From a checkpoint of a small mixture-of-experts model trained on Wikipedia.
Training: a variant of Adam for the experts, 316M tokens, 5323 steps.
Below are experts of layer 10 (counted from 0) of a mixture-of-experts language model. Rows are named router (the router's row for the expert), gate (a neuron's input weights, with its number), up (a neuron's input weights, with its number), down (a neuron's output weights, with its number) and show model dimensions 128-191. Each number is 500 + 40 x the weight over its row's rms, rounded and kept within 0 to 999. Numbers have three digits each.
After each expert's rows: "mostly gets" lists some tokens that are sent to it at least half of the time; "raises" lists some tokens whose logits its average output raises strongly, later layers aside. This comes from a sample of Wikipedia text that the model never trained on.

# expert 117
router:512519477517472465488453587560463554478572618451487537526404558487514415545546522467606523511541485479521510572450472512451528570461481432465524489479460489519568546497540486497418481487511495
gate0:541547506572533481524419522527465499463528523419504452493458468480479472551486476527468508508442526489491509580537453474409461529529467479489468510495461535512500538477571517493495474557439535
up0:459472484494543483486415609536489465482526534434474422464510463447532482467551541515489466473465537526480517607533457557447435607451431464517494540554531458468478531491501547518517517483468533
down0:447414550532505455563484510487482523582524512428534424522518503547530448451442484564549503524470563426481496507547514450493482481512494503477538479491448534577510476464491461484433558475459439
gate1:556531517497507530473429453452522482528521521459452540488572473492521475496416537484464601490542401419502584425508458506499488491475531524495532502501455526513493526482486493472473479492452539
up1:448518507549500508479507443576486496485499505421519434545552475478542474501438530486550556506422455410508481455523544517563497549486485472554524539540506501552438494473499457507455514441528502
down1:536446581455444499472539527536437446462501508465466535521584514571450543553489464459411484515551524529479566530503546413570506460422468526519509425571443520541435587481497464573492517442552453
gate2:506481524518557397525542550561488490466389520480446494548485472467507488539633514499485498514507506460498460499510453440434476531531508537470451519487514479547501573467477495535525496494497542
up2:473483543439518458533485522569439491468494506508424449479521505526468509511572434506469452551494488461508495575429465446489454446489562504489490537487543474499604527519569492526470484535455633
down2:451533540506473510491531490506488483514492511508550446511476524501451533450553493410565511534560492415455490527520472475333408491476434457530502601439528456500553511522511536526470509547426478
gate3:537509439477443487478525496537549496472490490441447494495486519446578428563540461444542471521513421505490426531509493496487537568480544487450522511442486517586569501528492450450477539479465426
up3:588471453505465496524481546498537564423561551474451489528495513486509447615537488492636435502463447507460452574523485503503509518493575513472477474455459549553525559535453468481426549531502428
down3:548561467517497421539424496490454519457416514474410507497491443574523475522521409504428546514554515470535476507462536489509530424523507442486548473509598459486513534532507551520425500553529540
mostly gets: " t", "&", " '", "$", "/", "–"
raises: "le", "ro", "com", "p"

# expert 25
router:491521499510490427430479508495454474421538574407487488534526505507464460503506504473594575559578530459472514554532486499472527490551471486564515502424544575474544558404471498635499546602493480
gate0:465487488509531495442465515435517491508567501464584567569484565523433569489511503489503526493555491516448526497534559510568528467519478550471525453448535504504505568483471447571508538549498461
up0:500472437389491535489544445526527535466459465557468472417451512473499555502437502527476454488487425489549527521480515483544453525571587524461533480507505495519453448422493480442468442446481616
down0:535486471542456504497460461479460504491569510474471437583538563399540507478534470346476494471443513498495498400499510490464467471456498534448490477480425491453489550533487549527517538531506469
gate1:577416509534463511452507526523483521524551549479547466532496475482473484458561573450489481492526540492478538468466474491445535434499472479518528500440536465508592552525542526533531517573486636
up1:515445552561474512482541543475495472447612546457481546491497568479500464476557504487520457501496575518515508518458441543420561472538458505500520561470539506530505535446551484492518466557470558
down1:468442493492509521545506511470496487549516536511532478444539448506503475524479492467506486576456462457436556506556525487566451524504450483475519494473543490514483485508464516476485514476488506
gate2:469548490473541471565484528534422467520554465508484439492545543511528481539489526537500522503493522540588473547509511496490475462469471458417491552528486461517515490559485443556433513485505414
up2:599480491515438475466501485495556467506471453534508489507449505481475548448424499476487563454467532481496481487444477557550452482529441535548531477532571493504464459474541488498490454487502604
down2:556518476473500507474505517518481496535488470586531504519601502482528559444510526397509494493514454512498466511452521510552468497499464471507484515487533476510501477513516486449479473555491500
gate3:454473563477452625493504476408456480559539531434526512526488459512471547474484448495536551468477479497479480460505519518448560467472453501498508458475512531524588607435519534546543515489501465
up3:532456505569588457492448541471524521445491533528503475469557543479508449520497475496427513496500547596470553532500573504497475495549507476596533517537510515472467471503496530527429514533510542
down3:422515519491524432496502487503482530506497499489519448514503524476458507470418452498502521492577559560526540572419522544551474489461480505465539508477525522488533504499442516462475513531522531
mostly gets: " ==", " ===", "\".", ".\"", " ====", ")."
raises: "\n", " |", " Ch", " She"

# expert 3
router:502491501511451486399427521542464447461509580525543419505494531466534488481489556422533548475536476548504496496540506482489583444495505502499479524501543555453521509494467512544493510441435480
gate0:501470425497521514455416500479452527545480549447546454502508550488472584493562569465531513423520482544506434553548545462491475475486516456526519525467518488495500445516504497503538516534488505
up0:454495547491540547472416506544471599453491482377529438487441496466492525472562479493530547410540550535522461538484479450461573460504479459480472492531483441531564481533561493468530476502471519
down0:516553516544498510522505473519506542454446427492498518543456519500426537504546483489554480429478591481561487417523532483528533519501506450564516417462492456462489442457527476487529513551505527
gate1:509561484488513495458503504530475489509487548520519453559476635548535485514480530479614501541544423529496492525547512513555512462507466532501502453511507522417509504515487550526461529485464480
up1:481465514527472518430562518488502513525540509434561452608463487488493588495559565507442530538556513485464536531493544530486504506480448578503531477505484506479531516483487579418436515446475500
down1:539477497516532521481470482481478516426544556548466481527489542550413491489465465536500567442515534495536446541489519531525526513475494449510514553473510536494569490487515510472510459494481470
gate2:524522424528379560462393495478482493470402498439502542489545514482463456538504530453518470379522535563451535464415579495430484515461494444502501530520465534491510493423473482546479547556490473
up2:531465429520508515503513475494494469519483526483523499447454482518474422598504504478539498555509504498513431527460567540478457484538515536514508493454499552545450501447491474528413516481479415
down2:499526527450482630423538466492517466484493499525421534454531520430516454557470513575493446519487453551490536474512558523500505443483506485533487521541478473491586577480468480488460505448499439
gate3:432569483454500569549540479479494518481464471519512482498609441520544490439455572494512487497561495480470555517500421497588558526480511530463464468546552465517507508490480436530473489478505467
up3:441508449486475516457450498507507481463441513473520470458515458503506486477528554505501610516507539473546632507491535500598534522493520481488546488502532529475553502493446496562452534559497474
down3:554524497481457432523481551528494432561481455500498541552484503556496479493479516567498484465465486517532530453509463449505499483457472532534548411448515409413479424540512505533547459577523522
mostly gets: " million", " billion", " sq", " minutes", " mm", "×"
raises: " AD", " ft", " BC", " mm", " cm", " years"

# expert 72
router:525526569493477457435494540524501477529566559497473460471538512446548518514514562452463529491618515489524447499507577495405466474501479549475530521491495561478501476470469521593534535494445436
gate0:436515632589479491470546524449474460448509520447531519473514502499503471498483461472512549533490495532545560507499532484517532445503457483445488515507479536562498484511516513520523503516522430
up0:441540601483467503469530439513547475488491440544528448497477455464508518478504465531534504476529515478481502505553522482519510509498471441492437505533566450431447504499478405536490607501532518
down0:455505483470457510446464517512490540492445525481523448551457511478518522488501527380494518470481571448530543475480526532466525614489524505506498546573517531517538473536499494534523483472522460
gate1:516474578538484460489464492516472470535542550507527471412560504450563541499542494437508496495532470448490441491489549541470480492555545518497471535491536527480498529548495562519488506485467418
up1:453468433519482557607497512533520502512479430476511506475445502503433485477487515516559427494408531516438520551491509486553477576540479473510454549451513473581563468472489428494504467475477586
down1:488584578492469530509490443485523505531516503536566435551525554566513561490504551503500493451520476519542514404481527492462532437429518511507475469494523504451491481490474502444539525414449606
gate2:493493476518550511496478435497494471570462499504568485483447540502527563575544522517526491531547524515501452476454491549513463538591537425511468473529528456556530547481519524564559474473485550
up2:509460484496560505492532475454424519465458517514543483523483626540583533553500501524511501598522507514540463476487528527567451491594483427510486502485450487519503544462529576526553481494510551
down2:497529411538483544505507444576476525521448481514553526498381501480507474485483521469486513543521484482512500509480491509487538542522496474488477491514524512510539437504439490552509478537477587
gate3:525487501491514484508506525496503459583589554489468467463550543426519590528413568478566505523488416546508472481554500531388506596479466543509546507512493499595465492465528438501547398516460483
up3:439532517484428487495470536495429540520562497514496499466496511446520564542404510453472494530547514540512525498533551527460471516467489498504511542528480503551459514513551497458559463511490477
down3:529483523500528543470527457537530589484557462540562552489475475559523462522472519604452531565466562494490488461564469467575483486494515527561560405475501400559484510395569500508473458482538534
mostly gets: " late", " during", " '", " Great", " early", "During"
raises: "2", "1", "9", "7", "8", " "

# expert 0
router:574556513591485533449514580488522478503517523452470475534512546408536480479529505405551485525542463456558459504426501539450513551480463479479489507505499497402492506451508510520528455485486485
gate0:492486486536451560429485505509514526517564520500442563493553491464505508534545553440526611536492479530520445494404504468508484545457479586522544510406512531504513430490545579554555452385508474
up0:492524474560449503439545479545499463525504490461504505486472474516568527513484545439514554456462450581570463499367527565492501533499483558525544523483497517502484453513566495557555449583516490
down0:456498407538565528475506507465474479567508466469538472506477482482473450475516603576567460482472498437438442493502505496544497470485560480552559578536520488541437573514536514468474457495495506
gate1:522565500506525484517506470496480484413516496511491480552476517422502428501496414484486554525469540444451491492528455573443413557510481517465454492559513555525487563492545467545391490500462509
up1:522564496545533519478484472471452512453458484516467465495457501463531440522505510474497467612519490481553550518484476498484431541513511514495492425536531501487465546495514481457431484553535487
down1:471506494494529481469476452487537574598466516583486486530532505543539441507582508493547470479537429480448461540525507450456457472516527489562476553562572477407463527512463416511513517481497550
gate2:529582571520502487491456542518450530479496513512467494499488461495468477418568453485588497536502529446459489495471511569510459520500455531488456496435474513478503487532599514542500486480515532
up2:454464534502548506632506428502440493489474482580463487560459502525513488530513501526440435445491488519532560500536468442506519449513522512479503481492525473531481482514468482466573444476460466
down2:506469473459471543568535533528513544439543491486540496521504506509544537438608503450533516489465546482497484501515508470423516492505509497488506458449557484416539479517457494540508465513465490
gate3:424481510552522502513476443489464417558467517490529513470484548470578492433486489449510495503494472504553466537501506514503521518539491444491454557505484533514509518551492473505491450570485439
up3:472600486535457529475482537514470511508555508469433506528507470445510469479494494493593501542535487439509488544467449440504494536449468563477470556506517538471545496515490526492432444580516408
down3:467444564393465548513541516480538579433544488455518535528520531587445507540547532441479520566547488499455462443504510509552478476613526516529567464493580518461568418555457490479486539468476515
mostly gets: " November", " July", " December", " September", " during", " January"
raises: " ", ",", " and"

# expert 30
router:476503544565450519387512510519488486518518548475512479505510488505549562506485517472479497514600455515526502438451525534352518552518510506518501516484460498562502460503540512467523551507448428
gate0:533464501479503495440454412509478448502459523473536430450492482465564538496533497500506531555532523429515532514450574499572519483478461485483469587505501576525506562545510539516509516434395541
up0:488542522471538412460529460476487445511513530447496465456570549488522463478498468494497504572508478470490566491535597552559427429468488532522450543469507559597479505516519533478524486488412556
down0:480511574507500427452567569522504491532524518465538531483451521572379511432388592503434506491510512561491494449559438460512487457493456508517463527459509456562411498420516548414550531475488441
gate1:512503531555491452504450516492477462485488516418501598596448552504492518401533533475509462490504463535494436445481572485448478487533513470512499499523478480456490444500574499478503508499496513
up1:508514439472556507508592436530519522553558473479562512519500477466439502457523486512542560484457482512545533524555458502444439529501487461476547460545568451535510506497503391500511485479541537
down1:495536478493453484508498525492501463480516479485541560524533505529526448553552437485492510450458453522532460422467490456487522472438456462418581492484471562491528523501552517522428472434476507
gate2:581463536561429451547482446472437527463570523501476402444408545538579424518463517521516488505519513507509499556582507473496479521405506570481427518468551522574521504510481492496512487462488507
up2:460540470535465447459508520440371568452566528463527498516399495495491464545522457500535547478533501458584480504491552470503512478408468537494440542457467538506526479447587445534545528499588430
down2:498511471528501570528525483476512546471503539431500534462512512504397426501522430584475485499492488501490496493574489496483534565568563493508485537517461463506471507427504451483535532551540517
gate3:468474490522510478472428539531511462491499539485565548444487517474485530505492476513499461419456548488531447524476411526525547495487441520506577533556489509468477535482519495581399519541481543
up3:533578514503538482603576463450530542499529513517518512514525548470489514464524567476532551553452390453500496446528504570541516496594524528510448495451455501487527499467505542478554449481498478
down3:477466527528551579504513543543545490465548509452527501500483548505475487501520524468507502543502509504510535438548526516486517436513489484454495510479467506496453466454523445427529535503510456
mostly gets: " \"", " '", " Website", " (\"", " “", " †"
raises: "S", "No", "K"

# expert 50
router:540499511557448531446467520457487531468510531473542482513468527522570517540533558506538502457565510468471475506466504513462568506558534523575530473482463474513459549447551596524508578492451431
gate0:489495520409507526619444540449491505550534501538543580479507473468527581502447494470547530454583413386517505499531421455489512462457551516455527495459444549522480574404515521554474468456532397
up0:512451495494453459424533487558532455473484507421548437496517489508440461460485530466430544506453556557539519524433540513505447511537482501557526553536587486541439504482441470508552432499495559
down0:589465475404483496462478536487421557552486425454552422500561541480504487550510514552498552443508477499469522581469548504553487503528505575487566566492495485552529476491462464477511564510515564
gate1:518540424506519479399551536508506460442554564549563475495522428477511470504510472469557524408502451514491528503544507536492518507529475563444437515468516524448522509502542509538440506584493496
up1:456490571502487495534441456542496535529495503492482519518471563489454528515467501521473492590530463446520467535535469450463512470418521469485497500517521483532442486512467430508583493411538490
down1:473510571537556524510472478514522494484523508562497539537528491557661473483525500491494477447509505518500553492521518490392511541461518524457532418513461518489536542480509505510573586518478456
gate2:510469494548453457455479574466489545463510536454539467561522521522454476477441546464630442546439547527572484549492488449438508522497539499520535483510499465547491500531449507558425494480486497
up2:520424433447494459601449508464514521437510537470545508567575487514466495527560530519532520485453485535501525577501504472542518432504498501500515526478542553546443468550445433560527529510494468
down2:550504511552517520460454533497470517460511509436432527485492524531530476628497465480468478460478410525490500440525435484526512462507518451515517420531540553505496555512570530505525463527571543
gate3:464550485471491566466445552516503479519519535491552497503472494515518511527425419498506508465481529518485509483547552463514470506530502501495526522493485606495460526495585546517528545608519515
up3:513483473443538512468503507465487539521517461515430463404532407468433544525565560518426522474459499480509537542507472528518452590445523527492438518460510427514500476503459425460488505435570469
down3:490540608456510525465481529505446547496521512500434430507499539473523511489473604601435455530486476419556466464523449553513487525531500474453476485531492528520411501502549417483423464468476474
mostly gets: "\n", " Website", " \"", " (\"", "==", " singer"
raises: "-", "Reg", "|", "—", "St", "Sh"

# expert 31
router:531513520508504485387487541458503456438551530484556482508549503363534533495486518419462531486496518513509494451513522528466496522495523480480480579572491523489459585476536457630500529573504424
gate0:542470481553462462511498524522534484471549523482538607572583468444481549477529446436480473521490566566431520497507563477457456482443511594470499595531567531445462445571495491508538559513475471
up0:482541487453507544546461446520447513510465470540453454482433496623515535469500591537549414501510447447562455525489435470538534532570517411503519443412482491500559562470489531449499474448501570
down0:527435505574534532494520507450482513587518558503497591512488522468529524522557475449465498414531529524483539505439524508502531518570532459524518500527470497406464463518502546505625514456486443
gate1:510541475493515531498476567476585509516490494473563502489483504479471410468548471504465482533502487493486511507455486442486467439504543527439471469451535450439437510521545432502578499529506453
up1:451529500437506523573463450479527470535429489402523479500550492491531514474468446516452540556507483518423519401501491522492522477505536490550536470526432585480506534573480522487479432476537444
down1:535475479464502525560430401546520562514493513526493556507494537516474498469540513502495514464468522573509467463486476512490491496467521475471491445500510433549442468409491475505489496464546517
gate2:568549619465503535334496542431408542500599504477435477418528513378536539490480485461533535475488461469453507501508536462538561526533552448488551486522521494448543536496454529576487541479550558
up2:492522536482483463460491521447459511529548504404468515457530464452618528489485525497505576474541501481441486518545514521482479556492518491525512463547457495519604530448456527560473576445536517
down2:524538450513448554504491497498522457518503471506480434496564568492498463483498520569518461483394461500490536550492519433511495445467479466574450546459528447511515519567616499473410435567478468
gate3:484435483507466482444432482513457464546559524462481480531518545535545503502471503486512524495527486465576502497553524448578465430506506508465523555467500460446514535548563531533459435559492533
up3:489461516460514558440464496475496421503527489512534567483494477505517490441485476510443504449503560516384584467530562443498488446502460469544532563571547465497502547457504537527515475549535461
down3:533564556580584499528560501551566539532491475505478475501484491456544498473513507548540455518437496510572449571534440443489484495408517509519500482533424535511565466496522472479526515457457457
mostly gets: " film", " game", " series", " album", " work", " song"
raises: ",", " in", ";", " |", " of", " ("

# expert 36
router:580534506508493491459497477516482488505523566481518472532459604467478541487510479464443556493570566534482459460481528552510485512566469585505436499434447547510504516502509502499499527468392473
gate0:586554488502525494487558469561514497408509537542546456513485525473544554556529460499577493512544427495526537584509378589522527626545505514501487464557530465471528517468559497551482464463490536
up0:402482484465458444517473520516467503503551492491435496541521468463354443551512502500475483475499484489503427522576544471456455448476523514533534543475537535464481480528498537513525500479471452
down0:462459576526447452583493545499541453527536540536469467468528494467492502514561449493439495526546494491441453535458468513461577438447434521515450569541547478482516515508491561465526476463493494
gate1:521547565525523473503490462550543534470492573489556498509549524465548473474525489448485483434577539487571521505489453472393507476460501486469444462500512512494503514495444555463504503488520495
up1:593484518504524501515503527556510538517458567457560442518491532492501531470485503480506515443582553509553500533478500496419514488484473507484466457480479498499500541456476542500422512470468495
down1:463536477499519460530547518526513532486463451437516528498579456473496448438459493551493480541487522530464505588515469521448492572475467523456474454449487482486513526471464498465493487506518486
gate2:512503561496508481513511483564569485477490537471483455486513495517511460478498539478468498496510520559469509533514486509530507566621444497472512550499517517503518548551562534506485537482458469
up2:463532498575493542493516522483515524541463495510535527459486504500435494480500556511499524512459498504465461512486507509549554467464466515536474419485449545392544506527565516472553487500488505
down2:543496543506485497482569517517442482475502501496539506474502534500543565588493517490488468471484500505536545456479524517614553471473507550551545472553440535491513519487492457440503557498496554
gate3:551516484428523461430537423548499461501637478471527415445470548486544539574505449485487524528512512517478529539548584494527505506538485540488481527490462499476565461466516486496457481462423539
up3:412539548533549537470498523514538541452440492478487533513553470569548446470489516525508484538491404512553479516505395456550509524466491409503519405538506472535450456519479438550509470556567473
down3:538464481497489560540560449514561463456523473476594460478496431394520500492444512414540488446421472524472494528538536504535508538477600566552547490547429461507471508406523535486411530468494494
mostly gets: " published", " et", " Society", " “", " wrote", "ulations"
raises: " and", "t", "-"

# expert 110
router:531447441518440487480504559496454490478517547479526468452493558499517502496554507488480589482549514479510557532476559521476507504608517546552540478486496531541481523454490542543501525497418417
gate0:520491562494493535485524460554532527551508534529447522529543522498497559595544489495496403471493393563457463492487460530450529470554487462476478484452427493502495426479576438513483488538532524
up0:598497486494476478490535472493526506466558491475506490490442558465479505437451492466505551460470521537496505401579516524565469583479536543497472525501454547512565535530498517446494492468432553
down0:495470512566461485506485552569509488569496481553533506494490467500457555478433493545473450544535429497540570506547525581469400507487496439481473461525505489586485507507497436469530510533489439
gate1:480502455437504559473506520470466460549502543528465527393583518494504522462470469491436529489515432634507525432369555538468425511554504568483504498488560551510539524497471480518513502604503462
up1:464461460425556464444560510498455515564509514544483520391559496473506536485471492506461537441524468544508489496428543460514449477534496540553470461484586525474460503483484503526534522495486494
down1:451501421559567504429452543522462570422450546479503477539495500531553454535554537605530512567474521503504506601524500498550573521554531490582485436431452491456463508424468502441471518574580496
gate2:535467506503490467515488501563551469524519541491515500513487515485490523491527477467509553474569507462495460565503475521553515480570570549456487519398472470547505492461621533453503483454488498
up2:505540576500615526587492483523510519473467482475497488456500457503559468489430494507558427522451493512533506469526454550418523505463437445517542498513536499510469531518499441522525496598476513
down2:508501490604570510498483438486452527494447514564478529439578528410489520530579490495494489524458461509516498513547502568474474531516487516459548500485481506468464444506488517480553495554438471
gate3:474500523495503530395566514468509459561543525512469466512525474497492548467445561499435419508537456541494477497485579529428453448481529537435471544513456446506507412511525521454543557514539466
up3:529549577484560484579467410540525506513477492473504520499569468476508506529491488471542482493483470516569460507482438495497496537474499480488525531490559522505491471461456446516491443457537584
down3:482490466510452490600563566491506518454477441524490476522457566497483474507508495294533474487461506512550512525525491458551514505486508525499458561517446553555534538476513476580461468504488410
mostly gets: " www", "\n", "|---|---|---|", " soon", " ==", " ==="
raises: "-", "1", "A", "The", "===", "W"

# expert 87
router:461513461524463491474520528565526473471560547457474426471424479492494505541566509468474483519549497506542472529428538496498493449487445517522483571511447456520469484524477529480487512553440407
gate0:495569447448512470474499557519489493444587557505459463496459500504489498465471467481506508533537457489534453485527504447566485451542420544533480527477487435510457510460513485521504586517386479
up0:443525462466542518484519484584534494515493494483487466541531426447465539499516520496483480477407494480516444456519491469505491444506420508508523509517490424545472522469567433523496535556481444
down0:504518479489465475588523537536459578573450518533389474496481528563494493519541480516447465511522466481477516560517459513487461548507530532497500427502520510487605502562480490496449504578491557
gate1:499543456484443547518502463504459488446586596421453494497506512498493526451426515468523415536486492471484524494482402493444504551536496474523572547465518462514496538462607530507486458545490519
up1:456523469465439583529491429476517485477569511503494474447530502499525547495488545499486455516454514505470499474455519445375519535520552514512544496501504508516529539458485551501494466578482498
down1:414468501471503555504531474520426510514462514380504520518544546462453586501493485472501500543496480546496451572545508448540546496525494565473492525519479486502486491482536507463405519516572515
gate2:489505403520515524507451515531484459539483535517606497520491506454486483443497532484529518418488544503521502462447542541483559533469415514480540552550470500512491470496510432525514507395510490
up2:432477545544456476514533460525533508494522432509423485476471476532502518541486541487493471464473424551477452507559462444518518453526491516479534559419574497482540554548457527480486476602515501
down2:579480535498470494550502503523559483536533575506534487478465524459479561491509462462527505452476488516471469428457502382535492526564478545501470554406543510470470478481516439597440479534502476
gate3:545539509523456434478483464631492501430472547516506489454489537473464540542545497451532506523500559522513480488496502556477446530565530519454496558500479515483535502509522484504541491552462471
up3:547505576444448473532516490578465550454484519545514512485484528457501595551534428501511488574538563545507477443540500488499460517532512541502508492495515536528489498549589490495573497585467457
down3:505560530493471487540488559440477485504506549474480493489537565502528436502519420488491480577601534532548505548537542438483540444494547501436481502474523417518504517565508545524504507485466490
mostly gets: " still", " now", " among", " currently", " Robert", "1"
raises: "st", "9", " seat", "8"

# expert 51
router:522521545545442456458531501562542503461512528483490501554442504484501523484515484451462467478499501490560501474516514464464418536507517571449478483489498558501477446521502493495534503510446508
gate6:530525575482556489474505486505569533473426490538456515530512524510481560447433393481476473527479557487524457527452500498493522510512473510498542467554493453558479450537457588502516561546474452
up6:531534518534435548501423459479480466506509492527519446497502549539469468574455503484397501457521523445479543533427479520520448465477529469464443561565456500407523519495544504501612521480556485
down6:469528493550542535561467458503490517465464458476486495503461506527516471538538560591470553569466488482496483440451490461487541497535526496448538509408519534498545464498530495491469523512499415
gate7:487445509494555521492613433409548507509475502434442455525465579501471475496514515522442435498513533483516505520555550481443441492502462493504494468530533540542454442567512460510549528525423481
up7:473443477532488476467473546487495421546511453468514465527521610513493483495499517501574549498497526516549551458488495481513517463465508487550531516586551545477537525483442501547435480529511482
down7:532486482498471549501458484499517455466447352480543473448509505430483485529478419543488536514485508437550449503523457517482406525506542538478532486500406451541419527436440491417540479490509497
gate8:517535544514468553473556387548480514433550527453481506500499458466493516509509546464486557410462463428532555529628481555492494486476497533468509521563530542525521469493495518521464538489466488
up8:453467569472491461484500519404523473567485467563517454498558493477538505539516464539459562573480403510470466445355528487425499471458478463528496544529485524484508534568498512460534480474493477
down8:522459467549518443494469482510531458464455515513431566506462533460512438422528499428426448491484534523507508494501545518489468542431542452487498469515444401522590470570477499519532472461457527
gate9:508545525468479470500514462484498534457561510492485434506452502521472569446484448541466492518539491553493503382540467411429443564506527569528474487561499583483446492567565505508501538510459530
up9:487478535494504515502529523484483486494437523506503551500558453551499413518511545514474541499489565505433515579492563583479509403506476506464500450429482468572541502527518473467541505527496468
down9:543524514485460499471513486526465499494510668458515473557550515557505493508498477339436578519521523516464504465524550470458512467520453484510472521501488521478449504521507502522533616518513613
mostly gets: " his", " her", " its", " their", " His", "The"
raises: "m", "up", " own", "l"

# expert 26
router:427479429510505517540479551546508474555530564466499460504511549452582564498551547464516519513602536490522537538454493506432487503531465502546478451550456475452503552471545475510481501531465528
gate0:441459440448493481507554509523563496561517538505496480488463507456584571435503541481613500489594523476513484522478569483519462411461505521481532464486452526459423587410486566441529510509438491
up0:524590504493573500478509488523508489447482506514440546464452490449516485433467503499440426487466480468562469489501466461467509483548602492533518452547520495477480478513513482524569499510417477
down0:504457477461446491501490554494560453522508476579458426537442499479498491549545483460450537447454580447513410503464510543501494475505400433441513482482485533505499496485524491542468480562494509
gate1:448501448470477548578526557468495520535456524544478516458541514516510505529513549496483457514490446491512520536485425488504502495491480524532537461508430517445512463509422472535477523547564508
up1:593510452549501503534522487450540453564542524520446519545432542592480472521513456496558475482556478535435532507539514527460500525543509473576494494477432458445527509467546521501475496535512535
down1:464521451542452497479488428551500539462417484534473507504567461555467449519494427496468543541503441447498465473501437543526557410529463488454455506522512556520525444538489478516564432458451507
gate2:549576506499548522491497490491539524453533535550400478471503569544406493587513495463502518491540470432506483456506519474466488542501478544565505531482522526470551506440545565505476499460491522
up2:514526477522547500513465493577571518511492543469443481480478577509519489553588447497493455556567492445430443512470480518482444529580477470599551528503507490448512516463555536517455479494427550
down2:513528460472441548510521490559495549491476516540505546483539548526473439459544515487453445523490488466483494450533462499480530514471516445518491547464515475498560468480470433563517530446562481
gate3:510481395540465501606496578475521477551463545576490507456448506434530533492522534491499484476578512483481511476522507476464498493502471509515455441513457481452521533454478507528538534515486502
up3:526478543481449568417456494446496461499486509423476581522529519547457522586477498425453422420524510510414514489468473548559507547497514512526502528511391501467517518468517539499542505528516484
down3:546545504473575464506518435495439453447459546539496485535494469490465465403541518368491467438491549457520432498532508441433501496547426556467545574468488533540537387556519565487561453467478542
mostly gets: "Q", "X", " AUS", " MF", " code", "CA"
raises: "4", "5", "1"

# expert 116
router:530481427500569433465520487492491499519512558488523470558528502483531470473496514464461477509537529475482461497541513425488504561487550581577477516508514429512458589497541518532509518506461502
gate0:491482454532498491485498482509462447479542523520515484512499494465490450499541439444523526530534504531508468511516573470523538599533545518547538542510523503509578486495468431537500547460458497
up0:557527553509521481552472593458491505550405475498490482460507512477542509487516571526530550514478509505569469524456502551494477436486434508534451478528432521440502523505508535532486487479505519
down0:489516441583485500503433494461543494483568430490527536507492475482509535539468485491517566557438444539507478480428534524548567460479472581437536519487497461462491533423501495544491542511505517
gate1:476507420415435412530475572475524518516493515456474522597552491521440488547518536469488484513526500514490453492468554562463447548527498559548484467467456494540440512457534562534523522410541558
up1:543564485494575498415502581455435545491484492439503596523543461465531509537496567423495497435500510515504503537475497483487453543494539493473539490491504508477404515471511558518495516554518515
down1:521584539543476489491565543512432436501500532497533445453500529508458450523474499404494537472473512549492492442538556514507531530480491479517487451532506488470528455565502504495441431432508515
gate2:517540458596545451525474544562583516563535496536521453512508397461481491455441497453500426517477576449448490560576511496449476520502482514600543557422506448524491481488531502536569506454477450
up2:572528463493490525452507484539534516476520539515465538611513467510425496535462553434487458486507467439506520475598493486461513484500526570515487516532552436518522490491480503468549548475489477
down2:548517483539478521497546468531488580498465542501525532496552476501451511501469559452475556500462454488479546514469471596436550557433521496529534431489577471474458445418527474515488422475514495
gate3:483497472608548481497517466517485487486549529464538481531506500499490481487525531477471498523520503532552424549539474479527520481505486571531472480486502492478453542462531528558531465486460518
up3:442479518459514433437550488420500492516473507449574452440455533478499470474515534503450518480471503534386521502581600452525516428473548549505407489482561549503513555475480518454532540492449463
down3:534546501527467525449536506499477523544536630605435586538478572438508425521509496467455524472482526451544555493496516516515426524433495417548519505522523543482488481530528529479558460483494497
mostly gets: " B", " b", " classification", " Catholic", " Ber", " arch"
raises: "alk", "ew", "eg"